python train.py --n_layer=9 --d_model=384 --n_experts=192 --experts_per_token=3 --d_expert=128 --d_shared_expert=0 --activation="swiglu" --moe_layers=[2, 3, 4, 5, 6, 7, 8] --router_score="sigmoid" --normalize_top_k=true --routed_scale=1.5 --balance_loss=0.00648 --balance_bias=false --init_std_router=0.0395 --lr_router=0.00196 --vocab_size=8192 --norm="rmsnorm" --norm_eps=1e-05 --tie_embeddings=false --optimizer="soap_variant" --lr=0.00261 --beta1=0.95 --beta2=0.98 --grad_clip=2.0 --batch_tokens=[65536, 131072, 262144, 524288] --seq_len=1024 --train_tokens=987400000 --steps=4672 --dataset="wikipedia_en"
Below are experts of layer 5 (counted from 0) of a mixture-of-experts language model. Rows are named router (the router's row for the expert), gate (a neuron's input weights, with its number), up (a neuron's input weights, with its number), down (a neuron's output weights, with its number) and show model dimensions 128-255. Each number is 128 + 32 x the weight over its row's rms, rounded and kept within 0 to 255. Numbers have three digits each.
After each expert's rows: "mostly gets" lists some tokens that are sent to it at least half of the time; "raises" lists some tokens whose logits its average output raises strongly, later layers aside. This comes from a sample of Wikipedia text that the model never trained on.

# expert 13
router:092148082183141158089148165081141141155167155122138216128091164164135160115121172147100142117120114138144170117121129123127128105133180110097066155113133130088162076118078120134149115167122169127159111116111133127142120141110154140137145092103124132135083072123129060098130150117078165069163128115141154118139130130133142174055153109098196169104132121190099089116186179108119150104097
gate0:158138052164116179144140141075131164106123116127130145176065114144112115119091110121118168142123149151148067058133087106051121157121144092106114142131140095156174135127083167184102179140129123097133108165131117151148156152088141149151125086194199132116071124118170107099108123105104148076167109212134149117104108192131132113164131123122159149149084153111165174096134138162088160103161
up0:083163185117190107152114094129131153145139142117115169110156167107143119160205101152128084096179129089095163148171196143167139115116113174137100073063141138124077114095205107122120078088163139129156108073162173091165133114147172171103156162074057086126128146149081144117147093194120117128124103087079104141131113106108155166066155097126110087055153079118073105154136113099145128166108
down0:131077139132143100174122102170123091195162151161159100154079193158147144113104157149134168150203126083137123069153083104109039152097130187149158168098127144124161128080203134136182132142142089129122143140120144118129142126076122122135058160116130087175139143107124133106104143119136168193098148098080156176132133089178221123090128195104170111071119076120131141128167129117109113138078
mostly gets: "ski", "ović", "enko", " Serbia", "ić", "ov"
raises: ",", "-", " and", "'", " ", " ("

# expert 121
router:102123112113089174138120116130160119137108079109114162107128126123112150150105144108180098118121147108114124121129167145117132113092091078087111142113123084068106110142123160124181157156106149150124117104105057118143101105075142193115082161139105086102148127145145096175146109118100081124104082128086201103156159132189194142145113167087166188140139201116124084132159131131051103152142
gate0:095071087115124116125083157107126120076100107146060143132132140153157062121131107104113184172099150096152131150130124142090142096149138136133122151182115060120157132087119112118153042106144145151083156155112136082118075113084137145124098140088134096103131078124078141149110105123111107177088101151131138092120164157144135154093092089057087089149069149155159129162131136124108063174120
up0:187170123180098142150087166125157128111161088154124198121145175046177103164157135232123162133139149112106104081135125087173100143150144107120140117148197153150152198152167159162157129123061142117134138138141153158075142065117164118162074094147130166080076173091183160126121126132136111121140158149122050151149076076185122146190125150226139126143149143156113150139124107114115174143120
down0:105177126214138087149110100089116142142114108147089138117133104137076126104051085097090214114085141101111109123120094138143089166125118100125113104105139149061141114150113170129092124150124087190169160165122150066182119152152191145127098111106122088138093099131118093147111102135096121117181137113118146148119114148177121154179043158192110121123127061083095134130116173161138108107132
mostly gets: "eti", "clusive", "tempo", "curr", "stitute", "gna"
raises: "s", "p", "id", "sh", "tan", "ent"

# expert 114
router:129103124100156120085111181064179161122125146156166156102132182195121096086107137168135097112116049119150175127121133153136142109137144071136053109128100126066165101152070141087174120151126151116134079165130119094132141099067148118124085186159038124125147077083085099105142117049060163103128166126131121150184163118146219120145115117138172177077114156151170071132180148113120107132109
gate0:080139153104106171184069161119118113070083171120154122117115096101066140109093124175169128107111087168192166174146102155115131096156101164165097130157076144102113104194131108078155156164112161127158095126125124071132186166134158130151114191118110070115175113123195126124165098124128129164163140123106161147074077124167164082097106177132131130154114119077165109113145082166078088135142
up0:174179062124129107119166146145156127101100104190086061106126107122192154143168101095121098159150187116135123119146170111105139136104104091145157142115166141170171159103120153115170117127086127138121173114120117199132119113147095118116155118128125186129074124107059120123117190088063151130096093149130125128173207143165116135180131153193155161083147163186062127162108133044122168097082
down0:161136171195122152117099116082109215117130161067099178126077144170128180159143187107121154119125172060063194133101086131163080098098144127162143156110140116104121117068155123192163119091128150132109169095120184111167158161111159177071142112152160129166103076152115101124088109122166120177135122157106151111125082116105129088133103085091113119142174087112134100170116166102147136171126
mostly gets: "t", " b", "dr", "p", "f", "tr"
raises: "ress", "all", "ack", "ective", "ock", "ru"

# expert 158
router:088138108134125144137073184132151147107166107105156144096124135155140196070102156119152132121116146069105124106107193144122153096143162076090112131207153117068103090170142122143175168135130127098132110124109117157128112178117156128159125134166122144130125124151129098182071141151097097064157141137110121123168136127105187129101129111087127160112145140185157082184100156104075147108111
gate0:162087097111170118110185161200155085132156143081137157103114142165136195167132146042189134142138113119145113133090121093104188130150136112122154058209107077086215114146148107146116128085167117071137066147132148140128115123141127106109136186124135126137174166083114142108092067050110103093189163160141127074198099124092101122136155088099121113100152098089098149123113162151095125115163
up0:157172115161171134123126138079188122077118145108140144146122166112134125098140148148166163154101124078103136171168172111086150141123197154097084094145199133096184077154124167161072081136101127113133131128092110114156149093081169146121128049170156150134146181087096146153107056117152186120144173160149123107145126138158139139184081148115149143201130112102095159103071128139154072114182
down0:096098127129187168128139133169201098099111086106106167077157105163094094185115129149035131095178118094155141177108169163188164105097102174053106150118101066122134171112177160106075097118138157127131145088087170121156130080057175125174103114143126116120104106118105132135166091132167105121107162141164098136125080113132154184142092121085101117136068159143030160147154117127114121103146
mostly gets: "azar", "iva", "avan", "gar", "van", "ava"
raises: "to", "t", "che", "s", "e", "g"

# expert 57
router:129157112083154146109128138123103155127161141099130151093113208091109157072096139132137133136113130124135128133130124109188158073154141094100065131094126111050124076181155128161134140101116156109154082130135149134168134114100169135125078148060090097098127101053100077112124055142092164150143124124078097087123133100141223133166087077125122146101164101177096060150169131106124148124102
gate0:124152072088110072114101122108144141167161193158052109177048138178146120103100139159107160129125146111158084160114069113106135041065165045088169205167108146181147188141135132117084091138143123121045152148089107136107117130098159101061144115115115080144099137146110086151108096130137131067135132171110100138100097096083121097168114079145142114085083081115157111133148123118121127066154
up0:144137090095105124164094214177121124185125090120080146122165134118122119118117142154103123124109120043111105130133161184126105103127159068114136153165127075078156081137113084134086169141108143120171095155121123115132118121077128152140124082131161090106119181107139130129125096125119096173113104130047123110171104096078186084193082114109147099140113095089184124145111111174078090080142
down0:129143198151130133125144136147123107163079131079094117113213087145141200147114137169095163155196114096116165159155132118136101125095146114090138129124151131105089157097164102144148239135182154138091104183153109174136124162092133144164172128210088118138095123166153110087110126102158183118120127113113200142091164087190156132130100123170136150149129153096165146149192095119112107130184
mostly gets: "v", "j", "g", "r", "iv", " v"
raises: "l", "ing", "ack", "age", "ul", "ur"